Experts of a small language model.
Experts: 32 GLU neurons an expert, 8 picks a token, a softmax router, a shared expert of 64 neurons.
Below are experts of layer 9 (counted from 0) of a mixture-of-experts language model. Rows are named router (the router's row for the expert), down (a neuron's output weights, with its number) and show model dimensions 192-255. Each number is 128 + 24 x the weight over its row's rms, rounded and kept within 0 to 255.
Before each expert's rows: a language model's description of what the expert responds to; "comes before" lists some tokens at least twice as common just after its tokens as in all text. This comes from a sample of Wikipedia text that the model never trained on. Tokens count by the router's weight.

# expert 21
Description: Abbreviations and list numbers. Abbreviations before a period, such as vs, Dr, Jr, Inc, St, e.g., and numbers opening numbered list items like 3. or 9.
comes before: ".", ".,", ".)", "′", "″", "us"
router [141 101  91 125 144 167 137  99 142 121 141 124 136 138 123 166 169 107 113 131 105 116 114 169 130 103 148 119  99 111 125 138 119 112  87 116 148 127 151 106  68 113 121 106 119 140 145 131 105 156  82  99  98 106  86 131 132 109  99 101 174 112 147 110]
down0 [146 132 144 151 135 119 145 113 136 160 116 145 108 140 113  95  99 134 163 172 133 104 141 132 112 165 143 133 122  98  97 112 124 124 130 125 143 135 131 128 158 127 139 127 124  82 102  72 155 153 150 154 145 130 147 152 140 187 151 109 112 140  95 135]
down1 [134 168 168 122 163 128 107  91 134 151 134 116 134 116 135 142 131 134 135 146  79 166 135 132 115 144 108  86 134 146 120 151 129 130 135 150 136 139 109 117 154 111 129 116 130 137 100 166 142 118 168 143 133 120 117 126 145 152  98 123 140 155 128 143]
down2 [121 118 150 117 140 105 177  96 163 144 139 135 145 119 143 101 103 146 126 137 115 144 118  86 152 160 138 158 135 136 133 122 156 146 168 115 130 111 120 145 137 142 138 176 140 108 139  90 117 126 153 100 120 115 178 151 149 137 159 136 133 120 134 137]
down3 [125 111  89 131 103 144  47 117 147 125 101 163 113  81 143 157 172 116 165 144 142 147 121 133 145  99 143 117 106 119 146 194  69 137 149  87 128 127 138 109 119 107 168 147  94 133 125 159 132 135  74 133 135 125 105 121 127 149 138 163 118 118 156 107]
down4 [119 125 137 143 122 180 132 144 121 142  82 148 110 157 131 162 128 123  97 115 139  97 130 102 120 104 141 174 151 184 102 151 142 141 104 123 127 140 109  92  47 156 111  94 138  94 149 143 103 103 159 143 128 144  91 114 145  99 133 124 158 114 163 111]
down5 [105 124 132 107 104 143 135 148  99 111 128 136  98 101 132 136 122 175 114 124 138  95 120 137 109  93 118  71 151 131 140 116 107  84 154 182 116  41 117 102  97 158 117 152 112 127 171 148 137 124 119 140 130 143 109 127  95  92 118 110 140 118 106 124]
down6 [146 133 151 142 122 117 166  74 142 124 161  79 143 132 124 152 158 121 130 128 151 114 142 139 129 169 124 107 155 119 139 131 138  99 145 139 131 103 123 169 140 153 200  80 109  90 156 169 116 155 110 102 154 104 124 190 177 111 167  96 130 144 142 127]
down7 [140 126 119 177  97 151 118 135  95 156 125 118 111 102  94 136 158 115 151 127 102 127 169 114 125  62 115 129  95 140 166 136 101 128 100 151 134 125 151  86 103 126 106 127 139 181 110 161 148 138 125 142 163 143 131 135 130 118 119 107 127 145 127 113]
down8 [ 94 145 113 116 153 154 113 115 123  84 146 102 142 138 138 126 132 127 133 116 142 144 152 155 126  94 147  95 130  71 115 138 105 111  78 109 163 140 101 112 123 142 108 115 142 141 178 124 143 156 151 159 117 110 156 134 125  76 122 140 138 114 117 168]
down9 [129 187 124 140  95 142  99 163 123 138 179 113 141 143 105 143 126 127 128 121 120 146 143 149 127 124 190  75 153  98 169 126 138  86 129 157  93 137 144 131 121 114 139 120 107 106  83 135 150 162 121 128 103 120 145 117 124 163 141 147 132 161 167 111]
down10 [146 102 120 115 132 147  96 135  87 141 137 154 142 139 154 112 128  70 138 133  77 166 159 105 176 111 138 113 154 136 120 113 115 131 113 111 144 150 179 106 124 130 128 123 117 114 122 138  94  99 115 131 125 131  86 103  66 123  82 133 133  94 130 123]
down11 [128 138 151 115 116 158  82 115  95 114  86 141 106 125  91 143 150 103 112 135  99  98 133  71 111  97 150 115  92 145 116 134 179 175 111 128 128 125 121 115 141 129 139 148 102 159 116 126  92 144 129 114 122 125 115 134 141  99 120 125 118 154 105  88]
down12 [ 91 156 118 130  96 124  76 147 124 136 120 134 113 131  94 156 164 129 111 153 101 160 130 126 138 115  89 157 148 126 127 121 135 106  68 154 122 111 152 111 148  73 146  96 168 163 137 158 131 106 132 148  96 120 112 103  94 119 119 127 134  92 108 111]
down13 [ 99 134 155  82 149 129 150 132 100  92 175 146 138 110 166 107  96 164 119 144 143 153 104 119 143 121 131  95 136  95  99 159 111 120 131 148 132 112 124 169 101 162 130 154 157 133 126 160 124 133  73 162 113 126 137 141 136 155 142 100 142 116  80 101]
down14 [ 88 158 136 142 120 161 138 135 149 137 136  97 137 139 112 129 123 128 133  84 113  70 113 151 152  83 106 145 149 111 106 100 144 136 153 159 131 125 129 132 136 104 120 151 163 136 162 113 124 143 118  95 143 137 121 147 213 105 134 111 141 105 123 150]
down15 [ 89 167 178  94 120 110 155 117 131 107  95 166 124  94 151 136  84 139  72 118 131 146 137 107 144 129 148 135 152 134 215 131 147 158 116 138 100 139 100 123 100 180 138 149 131 129 127  90 122 140 142 146 115 139 120 118 155  90 144 156 135 167 101 112]
down16 [125 171 120 151 140 110 140 130 195 146 149 124 117 102 168  92 125 154 141 150 133 146 138 140 114 152 136 122 144 122 152 132 157 104 159 111 157 112 131 160  94 144 125 138 127  67 119  88 131 135 145 109  86  96 119 162 140 128 189  91 131 148 125 125]
down17 [161 161 156 124  90 124 168 120 130 120 103 122 129 137 175 136 132 161 146 145 138 139 133 141 123 123 116 131 161 127 116 122 141 114 115 157  98 116 105 137 135 106 189 123  83  90 133 110 125 103 123 110 136 150 143 131 181 131 143 149 136 114 150 112]
down18 [159 178 126 133 129 149 111 105 131  96 151  87  91 120 121 129 130 121 137 101 111 122 152 152 150 139 105 126 138 114 108 140 135 126 123 134 164 154 128 139 151 148 159 131 150 117 137 137 135 125 138 164 138 135 129  85  91  89  94 137 150 130 155 104]
down19 [174 123  97 140 141 124 103 119  99 138 145 140 134 112 148 144 104 123 126 103 137 159  95 112  97 121 113 109 144 143 112 159 117 114 148 108 118 120 119 141 135 165 155 107 118 168  94 112  84 145 117 122 136 136  91  81 142 132 123  96 113 129 122 143]
down20 [101 109  93 174 132 128 132 152  98 125 147 109 110 150 106  78 147 123 114 123 123 137  91 128 136 121 123 119 142 136 133 107 101 108 138 143 100 126 144 156 111 172 153 120 151 140 111 133 138  93 120 163 133 131 126 159 126 152 128 158 150 112  93 135]
down21 [ 97 102 133 117 110 162 127 115 126 108  97 190 156 141  85 152 176  93 112 159 140 119 121 129 140 124 146 109  95 108 100  83 149  94  74 159 138 140 115  86  85 143  80  92 139 145 160 132  82  98 121 123 141 100 127 142 141 118 108 118 122  81 135 109]
down22 [132 120 165 127  55 121 122 154 132 103 162 132 149  76 115 112  96 136  98 144 114 136 187 123 108 133 116 155 159 135 135 113 160 158 119 147 131 163 133 151 114 129 108 139 113 145 125 152 149 149 110 113 117 109 138 134 156 142 145 137 114 165 146 142]
down23 [ 96 147 138 138 103 113 124 144 138 131 125 178 119 145 116 175 131 114 112 147  96 117 174 167 122 117  93 129 106  67 132  96 117  97 159 166 162 165 122 111 105 129  84 121 124 122 121  58 157 126 101 156 197 122 146 135 195 123  91  88  94 183 112 116]
down24 [132 170 117 106 171  70 156 117 118 130 167 146 123 147 146 123  96 104 172  91 104 152 118  64 100 181  91 156 148 125 108 192 162 155 142  88 117 167 101 156 155 119 107 136 147  90 137 100 131 202 143 100 116 117 132 156 158 156 145 120 115 132  92 141]
down25 [147 154 167  84 124 107 149 110 163  95 166 162 166 154 143 103 111 176 110 138  95 101 131 139 127 140 112 125 133 136 145 126 131  91 110 122 160 118 139 144 163 170 144 142 109 115  92  98  90  91 125 142 139 127 129 139 119 103 125 112 139 108  72 129]
down26 [ 99 119 109 151 166 133 118 150 110  83 117  97 140 161 120 119 103 132 139 149 125 132 146 115 138 111 135 126 146 137 126 121  97 121 109 110 144 107 179 144  85 148 128 126 153 116 144  82 130 159 119 144 100  92 125  99 129 166  95 102 122 122  67 106]
down27 [149 116 128 127  69 160  89 127 134 115  93 131 120  78 123 126 186 138 172 100 139 146 137 164 164  99 111 120 113 110 200 117 155 124 127 130 124 144 178 125 132 131 110 117 148 154 124 162 127 110 128 122 144 147 113 110  77 104 110 118  89 146 125  89]
down28 [109 167 109 143 118 159 124 159 145 120 132 112 151 104 104 156 115 119 129 164 121  87 173 143 136 116 117 171 123 124 101 115 143 128 113 186 121 106 118 122 133 116 136  75 114 133 141 105 160 145 114  99 128 141  78 132 143 124 128 106 132 116 104 130]
down29 [ 76 148 142 120  97  89 139 143 117 124 116 110 121 134 131 134 105 132 138 172 125  94 115 136 128 154 142 152 140  70 122  75 157 133 137 147  98 125 136 157 155 117 111 119 145 133 143  82 155 173 131 110 122 129 173 163 167 114 139 190  96 143 127 149]
down30 [149 133 165  99 114 112 109 121 124  92 113 165 155 137 134 150 118 132 131 176 114 116 137  84  94 184 124 104 146 123 121 128 118  89 140 129 159 114  66 110 140 110  95 110 133  79 118 127  97 153 102 133 158 122 132 139 151 119 104 112 121 123 129 144]
down31 [111 119  93 175  97 190 104 147 123 150 135 146 124 130 110 129 171 100 136  88 152 142 148 141 120 120  82 118 109 105 152  82 131 101 140 139 131 127 146 107 109 121 130  86 150 154 113 154 132 103 108 112 166 123 115 135 107 119 107 113 127 105 146 104]

# expert 6
Description: Closing brackets, line ends. Closing parentheses ending list items and table cells, line breaks before headings or rows, and verbs after "There", such as was.
comes before: "\n", "|", " |", " to", " a", " –"
router [177 155  97 115 173 157 133 137 179 120  86 156 132  85 114 130 123 125 105 177 103 124 107 110 156 158 119  82 108 118 127  95 104 138 103 113 128  88 131 129 146 153 146  99 153 172  95 168 140 130 111 132  84  84 155 170 142  99 135  89  90 112  96 137]
down0 [ 83 138 140 140 145 116 159 132 150 118 102 128 151 124 121 136 158 158 156 143 138 100 146 123 157 177 171 111 120 136 142 155  74 137  94 155 105 128 125 139  99 118 131 105 115 101 127 121 154 134 122  88 128 117 111 131  88 122 126 139 166 163 106 115]
down1 [115 116 134 159 104 157 109 119 126 163  97 119 122 133 132 112 138  80 129 147 142 126 136 115 110 121 126 113  74 123 147 162 102 137 121 152 169 176 182 129 113 114 132  94 143 170  89 131 106 146 184 153 136 165 111 120 187 103 121 146 128 173 108  87]
down2 [113 136 117 148 150  90 111 125 139 161 102  90 129 108  94 140 155 130 136 104 130 110 154 168 133 118  79 103 104 124 144 138 127 126 104 134 165  65 124 150  76 156 157 173  79 109 117 143 117 129 102 138 135 122 185 138 104 125 154 124 146 135 130 118]
down3 [138 112 126 109 134 169 155 144 114 153 148 123 172 119 123 156 123 125 138  99 136 103 101 121 129 130 138 137 132 106 129 112 150 125 138 146 130  89 148 133 141 137 111 157 149 123 135 127 122 149 131 145  93 129 120 132 119 165 137  80 147 125 120 139]
down4 [ 95 140 112 137 151 131 136 162 119 123  95 125 121 168 129 138 118  86 169 117 117 137 154  99 108 104 137 102 141 121  91 135 129 132 167 108 102 119 149  98  96 135 122 134 161  67 147 110 128 175  85 103 136 153  88  89  98 169 101 126 132 123 146  88]
down5 [120 168 194 155 138 122 112 108 101 119 140 137 127 113 156 139  91 157 109 138 161 148 147 140 117 171 139 105  95 158 119 128  81  94 155 105 114 129 152 144 122 121 129 111  90 141 103 154  90 146 124 111  98 152 151 120 139 111  95 146 181 162  96 126]
down6 [118 103 127 124 125 146 157 118 113 160 119  61 150 131 106 135 140 175 135 119 140 109 123 152 116 129 109 146 141 110 135 128 154 124 129 152 155 134 109 130 133 124 127 103 155 147 137 126 135 102  86 129 147 181 131 142 125 164 122 116 150 192  94 166]
down7 [103 145 135 122 134 116 172 110 115 165 119 145 159 144 119 153 141 124 126 145 148 120 103 101 109 175 112 142  96  76 153 122 113 116  76 124 109 116 138 105  93 159 139 106 106 118 140 130  81 127 145 133 124 127 110 147 134 107 146 127 150 144 109 103]
down8 [129 120 135 130 126 135 168 126 138 128 123 137 115 118 149 138 145 120  88 147 127 100 129 153 123 158 102 106 169 132  86 127 106 124 151 159 127 141 130 108 112 139 121 135 139 116 120 153 132 187 157 146  88 125 100 145 143  97 116 139 139 122 145 119]
down9 [184 133 108  96 112 105 126 131 139 118 102 128 154 160 172 106 104 117 137 154 142 128 153 156 129 170 155 159 142 110 111 145 130 121 165 110  96 137 109 105 133  99 157 162 151 131 106 138 103 108  99 100 114 153 106 126 146  91 135 131  92  91 170 126]
down10 [140 170 118 152 180 115 130 115 121 104 110 125 134 123 130 134 163 158 164 133 123 157 104  90 132 127 146 142 141 128 123 168 124 118  99  73  89 139 151 165 112  97 154 130  70 105  83 151 162 166 165  95 136 118 149 104 167 112 122 145  90 117  90 145]
down11 [164  82 102 156 130 114 133 141 144 168 147 167 124 103 134 115 111 103 113  73 129 139 127 113 134 107 160 143 162 144 134 150 127  99  94 120 129 177 105 107 162 155  93 118  76 171 161 130 110 152 149 110 116 101 134 135  96  81 114 117 131 101 181 121]
down12 [131 155 148 112 114 116 136 170 129 142  77  76 129 158 158  93  74 133 129 122 120 132 153 116 142 122 108  84 143 148 120 148 147 152 128 125 107 124 165 139 126 111 104 118 151 144 115 108 125 144 148 112  89 113  84  98 115  96 130 151 116 107  86 120]
down13 [125  90 120 130  96  91  93 137 166 112  99 137 117 167 144 148 100 130 150 119 111 108 128 124 116 153 147 153 171 107 139  96  67 132 152 110 119 180 119  96 132 141 185 124 103 176 129  83 114 149 162 133 109 151 145 127 113 140 130 145 107  97 149 152]
down14 [136 160  93 128 129 129  87 145 141 126 148 155  93 134  93 144 135 127 107 164 157 151 105 164 122 122 120 109 172 127 137 128 112 122  75 145 145 148 129 108 153 150 152  91 154 160 130 113 117 115 130 139  80 102 131 123 123 122 139 129 124 134 127 136]
down15 [163 110 148 113 134 100 132 151  97  87 126  78 144 183 139 147 133 158 136 114  89 113 133 115 111 102 110  72 120 132 147  94 149 149 138 127 138  93 168 140 167 136 134  94 124 128 136 111 153 160 134  94 103 157 113 130 131 183 121 110 130 133 115 120]
down16 [149  99 130 114 142 130 124 125  93 117 154 145 103 140 140 115  99 150 195  99 117 150 120 133 110 118 105 118 139 142 133 123 132 120 129 123 132 144 139 131  93 112 186 124 110 135 109 123 155 162 122 173 123 158 105 138 107 180  97 156 157  88 135 142]
down17 [140 147 108 147 136 121 114 119  98 121 105  91 165 145 160 160 130 135  94 125 105 136 106 120 122 122  99 117 120 124 103 127 112 147 122 122 158 100 156 136 111  68 140 137 134 115 145 177 122 153  94 157 124 133 103 110 136 129 126 102 144  92 111 156]
down18 [134 146 125  68  99 110 137 122 115 128 114  98 153 122 148 132 120 100 147 118 150 115 149 132 104 119 104 113 161 138 114 129 110  74 159  90 117 103 118 131 145 167 165 126 158 126 119 126 102 144 119 112 156 141 116 130 155 133 131  99 165 137 135 108]
down19 [148 136 134 112 160 119 112 122 127 120 126 140 128 136 133 129 106 110 104  97 130 129 118 148  60 130 146  83 153 114 136 141  94 125 195 113  78 142 134 111 130 117  84  98 105 118 135 166 147 148 117 146 167 158 130 123 168 147 151 172 120 127 113 129]
down20 [130  99  87 135 140  96 106 122 116  82 132 117 119 124 135 111 152 118 137 144 147 166 128  91 108 108 136  97 167 108 117 150 120 145 131 124 136 139 102 121 129 209 142 129 105 195 122  75 125 120  98 116 138 141 161 113 156  98 179 137 144 133 130 147]
down21 [102 153 176 121  49 116 154  87 137 158 144 162 162 124  98 146 136 127 148 143 182 103  99 127 159 112 154 117 146 120 101  80 153  84 124 113 123  93 157  99 127 118 115 133 134 108  99 112 119  89 132 160 127 124 161 159 117 138 160 125 136 125 114 115]
down22 [126 117 132 132 149 121 131 150 106 129 148 150 124 100 111 130 153 113 126 135 147 166  69 117 140 130 136 109 119 128 135 182 160 135 123  82  97 129 102 123 187 157 133 141 135 150 114 100  91 133 111 163 129 100 101 140 108 123 151 158 127 140 104 153]
down23 [147 114 147 139 153 137 113 104 150 113 137 116 118 117 124 119 144 160 125 111  95 196 149 114 147 105 115 116 141 189 116 162  83 129 131  56  95 103 150 147 152 136 139 164 146 133 136 146 150 124 115  83  92 111 115 139 106 117 135 104 127 139 111 103]
down24 [113 131 104 124 148 113 113 121 156 115  92 124 134 116 128 157 112 133 160 151 119 146 156 119 124 114  80  95 118 137 124 128 134 100 134  76 145 163 134 147 124 154 146 158  81 149 119 132 125 111 102 138 142 156 100 131 167  88  99 102 129  98  98 138]
down25 [ 98 140 112 147 127 139 166 121 141 129 142 111 107 128 137 111 169 118 109 100 125 129 133  88 121 154 113 119  99 137 161 216 144 172  80 141 135 115 141 157 123 121 129 130 120 120 125 138 117 104  90 159 124 117 124 137 112 121  96 121 144 164  82  91]
down26 [104  98 177 138 141 136 134 149 150 105 130  91  85 133 150 114 135 108 147 114 105 138 105 164 120 123 148 118 143 117 137 123 124 111 119 131 164 119 114 154  96 166 145 114 119 114 165 159 153 134 103 105 121 152 144 102 144 107 122 116 144 112 151 130]
down27 [ 80 109 152 126 140 147 108 108 146 151 162 104 126 172  97 136 148  94 127 128 135 163 129  92 105 130 131 140 124 140 105 129 152 111 154 138 120 115 121 105 118 121 132 141 112 129 112 112 134 110  93 143 119 174 122 111 137 101  61 189 129 157 103  86]
down28 [168 172 119  94 119 141 111 139 141 116 101 136 119 125 144 182 102 157 104 148 125 110  98 161 122 163 138 115 131 114 118 139 136 152 134 120 128 145 144 111 140 111 105 134  81 102 134  85 120 180 153 102  95 162 100 155 124 135  86 152 164  73 112  76]
down29 [128  67 136 163 135 107  94 108 109 128 133 179 136  95 107 105  91 156 138 161 104 134 166  83 108  99 126 135  94 163 154 163  95  93 148  97 113 149  85 133 128 168 117 129 147 183 152 101 124 152 125 130 184 168 100 128 144 112 106 113 128 123 149 128]
down30 [113 112 128 144 184  99  91 108 114 174 111 153  98 150 113 145 117  93 100 123 103 127  97 102 151  82 170  97  99 147 108 162 125 126 148  98 113 131 162 168 141 135 141 135 130 151  96  98  96 103 157 155  68  90 118 127 129 120 130 140 143 146  96 129]
down31 [139 105 169 110 126 112 139 142 163 123 131 173 168 144 133  94 144  89 140  97 138  82 104 110 118 128  98 163 135 168 111 135 115  98 135 137 137 129 150 156  74 137 143 174 120 152 142 134 125 107 138 102 123 131 127 123 180 112 165 134 130 104 132 124]

# expert 60
Description: Units after numbers. Measurement units and percent signs right after numbers, such as km, mi, tons, mm, million, and %.
comes before: " |", " (", ")", " of", "^{", "/"
router [144 151  99 135 133 180 162 105 124 150 132 149 129 167 167 124 144 138 114 120 119 161 114  76 167 156 140 148 136 104  99 163 148 130 144 144  94 129 129 142 123 137  95 151  96 186 123 142 129 155  97 149 128 111 134 100 147 166 149 124 147 120 160  99]
down0 [160 145 107 177 178 156 170 142  83 127 158 130 125 114 131 119 148  94  80 106  88 193 104 121 157 145 124 158 100 180 133 173 115 153 135 100 126 103 148 133 125 100 127 107 129 188 111 163 101 112 133  92 126  88 108 150 114 140 113 129 136  97 113 110]
down1 [130 141  65  92 150 157 141 124 100 110 117 122  97 186 117 100 117 151  97 120 139 129 108 120 123 112  97 155 133  67 167 142 139 149 142 145 113 124 124 134 141 130 147 150 124 191 124 123  57 136 126 117  86 175 125 102 137 106 114 125 131 135  93 119]
down2 [122 142  95 153 162 134 156 169 127 125 117 106 126 167  62 131 131 127 171 126 127 121 107 156  98 117 129 157 151 122 108 144 161 114 114 138 131 112 104 149 114 112 133  96 124 165 111 139 139 121 117 130 136 114 121 150 141 165 143 158  88 137 126 136]
down3 [136 123  98 138 147 154 110 105 161 123 111 162 123 100 100 129 165 137 133 117 120 141 148 149 151 117 121 136 141 141 113  91 116 157 119 113 128 132  96 121 144 104 160 119 156 143 167 125 195 100  98 120 109  94 124 124 107 142 117 160 175 130 157 123]
down4 [121 112 176 127 122  90 124 138 124 134 134 100 147 150 135 116 117 133 112 135 125 117 125 147 106  91 118 119 142  99 123 107 150 120 141 143 152 129 120 140 133 106 119  89 138 145 157  87 156 155 150 152 162 144 122 121 123 107 129 129 157 167 148 151]
down5 [146 111 113 154 134 120 151 127 153 130 131 121 123 106 129 143 143  92  91 115  96 122 137 138  97 123  94  90 140 106 151 124  88  82 124 142 146 127 107 141  84 109  95  85 128 186 149 155 110  96 122 177 106 154 154 120 112 113 135 174 112  78 154 129]
down6 [127 150 113 175 178 125 176 113 145 111 114 136 143 117 137  94 113  82 102 140 129  92 127  98 101 124 104 124 161 142 162  94 121 108 149 127 119 141 103 126  99 146  98 117 149 115 143  65 120 105 160 121 137 123 126 124 136 107 142 101 126 160  86 162]
down7 [111 117 183 168 132  86 111 119  65 167 120  89 127 122 162 135 144 167 139 154 105 135 144 120  84 127 130  74 108 160 137  86 136 104 108 123 114 104 157 126 155 128 106  90 142 131 109 104 147 155  84 149 146 125 144 159 117 147 142  88 107 138 144 159]
down8 [102 133 125 119 148 134 200 109 158 157 163 143 103 111 140 111 136 142 120 163 144 148 142 137 151 111 124  85 115 144 147 158 155 138 132 125 143 121 159 127 114 109  91 152 149 158 171 155 120 139 115 162 188 163 160 133 111 135 136 124 160 147 155 148]
down9 [ 73 112 162 124 116 114 103 118  90 127 131 113 171 132 124 103 138 119 132 125 109 117 128 124 139 116 137 125 131 127 136 165 107 105 145 139 130 167 125 131 141 129 130 173 169  57 123 131 149  71  97 128 109 133 117 103  86 113 111 160 116  97 122 106]
down10 [155 127  77 114 158 112 130 114 134 117 100 116 114 123 104 128 140 127 187 133 111 150 101 125 115 134  94 146 144 122  88 128  97 112 112 101 134 165 100  96 108 155 170 129 173  72 142 128  92 115  92 144 110 129 107 140 105 106 127 102 132  75 140 106]
down11 [123 127 157  95 107 177 115 110 137 109 143 136 144 123 115 148 116 153 162 145 135 131 130 168 139 131  86 115 128 130 146 114 139 143 135 117 121 117  74 115 109 143 113 167 144 114 126 136  84 151 160 101 114 120  95 139 163  84 120 118 136 137 118 164]
down12 [117 139 116 156 109  87  93 159 102 147 119 159  85 121 145 141 124 114 146 113  86 149  74 144 120 137 138 116 113 136 122 119 118 101 114 117 141 175 145 136  94 117 159 115 139 122 113 112  97 154 137 123 108 138  74  87 133 110 119 158 106 105 116 119]
down13 [137  72  87 149 144 125 165 158 122 130 149 116  57 123 138 122 130 127  95 139 112 189 130 103 140 113 101 145 126 158 133 129 109 143 123 125 137 133 133 111 133 132  93 148 157 146 126 127  87 125  99 132  93 140 142 155 116 137 111 165 116  91 109 127]
down14 [ 92 175 100 112 131 105 121 190 129 124 123 122 113  91  86 127 159 138 133 134 123 124 129 108  85 117 110 134 171 127 120 140  82  62 161 196 144 101 120 133 136  93 119 132 116 135 121 152 124 124 147 105 144 111  97 139  93 181 119 130 149 111 131 123]
down15 [126  66 119 128 121 135 129 129 127  85 148 139 108 108 159 141 105 112 119 116 148 160 124 173 122 145 108 118 151 159 150 118  75 117 135 125 138 103 140 122 114 154 173 140 151 130 107 163 132 129  74 156 139 148 122 132 109 111 121 146 117 122 161  87]
down16 [165 122 120 178 178 133 142 134 146 133 124 181 153  92 115 144 103 182 116 113 130 127 111 116 153 146 103  82 120 100 153  81 107 138  89 133 127 149 132 136 110 103 147 156 125 189 130 141 145 116 140 106 130  98 114 109 137 127 143 107  97 142 123 151]
down17 [135 110  93 123 154  97 149 119 143 148 153 113 150 108 121  93 157 157 129 109 116  97  99 127 122 112 140 111 117 100 127 150 149 143 148 100 111 140 122 112  91 112 110 145 129 130 128 131 135 144 129 132 155 120 120 111 162 121 127 143 148 162 127 109]
down18 [111 127  95 155 151 126 128 169 150 125 125  96 119 101 127 127 157 110 157  84 121 132 161  69 100 102 143 130 147 130  95 118 113 121 127 128 170  97 124 124 118 149 191 134 164 118 106  97 137 166 124 140  78 137 146 124 130 170 134  63 153 112 132 148]
down19 [131 110 163 116 118 137 153 130 130 122 134 133 174 166 138 136 107 125 105 162 163 129 144 107 125 126  97 164 121 134 129  92 119 127 134 106 137 116 128 146 139  85 138  92 169 135 141 160 118 130 117 100 120 153 137 154  98 131 134 174  96 122 102 126]
down20 [132 118 133 137 125 120  89 123 112 137  83 108 121 121 107 147 138 136 125 114 161 162 126 140 148  94  86 105 171 164 175 124 121 149 145 145 160 120 115 141 153 175 143  89 185 137 149 130 129 151 117 130  85 144 146  81 113 147 121  92 128 104  83 115]
down21 [ 96  83 106 203 126 119 139 174 134 133 138 108 106 117  96 101 128 105 139 122 138 122 101 177  90 118  77 138 121 152 114 118 104 126 153 137 115 114 116 118 110  93 117 136  81 110 133 124  86 106 110 146 137 106 101 141 116 138  97  91 113 139 149  98]
down22 [ 78 137 102  83  98 149 127 142 129  84 160 102 106 108 143  95 119 121 116 120 122  88  92 153 138 132 122 142 152 124 135 100 162  84 139 153 114  96 110 139 109 156 148 159 156 105 161 169  80  88 161  84 152 106 134 108 114 170 116 144 136 142 166 149]
down23 [161 114  80 173 149 102 160 178 118 132 128 151 113  71 115 109 124 120 149 151 175 116 141  94 133 128  94 164 114 146 128 133  85 110 151 130 117 140 133 102 144 148 110 143 120 112 136 130 124 169 114 142  96 114 127 133 142  97 153 101 140 106 129 126]
down24 [107 133 123 126 187 143 125  98 145  87 139 147 140 139 141 128 129 138 105 143 150 119 143  53 139 127 110 161 146  75 157 142 138 130 143 130 118 116 182 143 128 107  98 107  83 173 117 130 122 147 116  91  87 139 133 137 126 179 111 144 160 148 131  75]
down25 [156 148 107 100 113 150 112 188 107 134 154 155 120 140 157 115 119  97 119 106  93 131 114  84 112 138 101 102 112 133 107 155 104  97 164 151 137 127 116 110 122 123 119 105 166 115 108 139  74 183 102 107  99 154 117 164 107 101  76 143 158  57 135  85]
down26 [109  72 132 128 155 133 151 112 128 166 152 135 152 130 108 181 148 128 138 108 119 146  82 124 142 119 108 142 138 114 152 160 171 103 160 101 145 137 122 155  97 122 161 130 160 147 128 115 139 139 129  92  77 133 152  88 144 132  82 135 145 127 143 148]
down27 [160 137 152 147 122 151 109 126 145  94 110 121 123 114  93 164 137 137 136 117 117  98 143 112 147 107 106 125 170 133 118 146 123 145 130 127 103 131 152 141 151  64 112 141 120 104 155 158 184 176  89  93 154  98 125 128 128 170 141 107 105 106 173 111]
down28 [ 63  93 133 111 112 135  99 133 149 110 122 105 157 167 105 161 148 119 151 122 111  64 138 119 110 150 151 111 135 135 131 125 160 129  73 127 121 148 135 100 109 134 139 113  91 119 126 101 123 124 152 185 128 167 104 155 128 109 155 135  95  84 152  90]
down29 [161 132 101 167 111  76 116 137 133 128 124 130 108 132 176 129 154 117 127 126 157 127 116 112 138 153 136 131 114 155 130 139 155 129 154 137 129 134 166 139 100  97 120 102 131  87 112 103 149 110 116 102 102 120  77 117 147 153 120 107 136 134 121 123]
down30 [130 112 114 102 128 127 116 121 143 179 141 153 158 106 151 109 116 127  58 116 146 137 151  87 144 148 137 116 142 153 146 163  87 131 144 112 119 106 136 146 143 138  95 135 100 116 145 153 140 105 142 144  85 123 166 164 116 131 149  94 127 138 120 112]
down31 [119 139 136 104 145 148  92 118 149 169 121 157 114  79 137 130 121 149 138 183 144 130 192 146 136 106 104  99 156 146 159 164 127 130 110 163 123  85 120 115 127 115 102 104 153  83 151 158 115 129  95 118 124 141 137 134 109  87 125 124 121 133 126 122]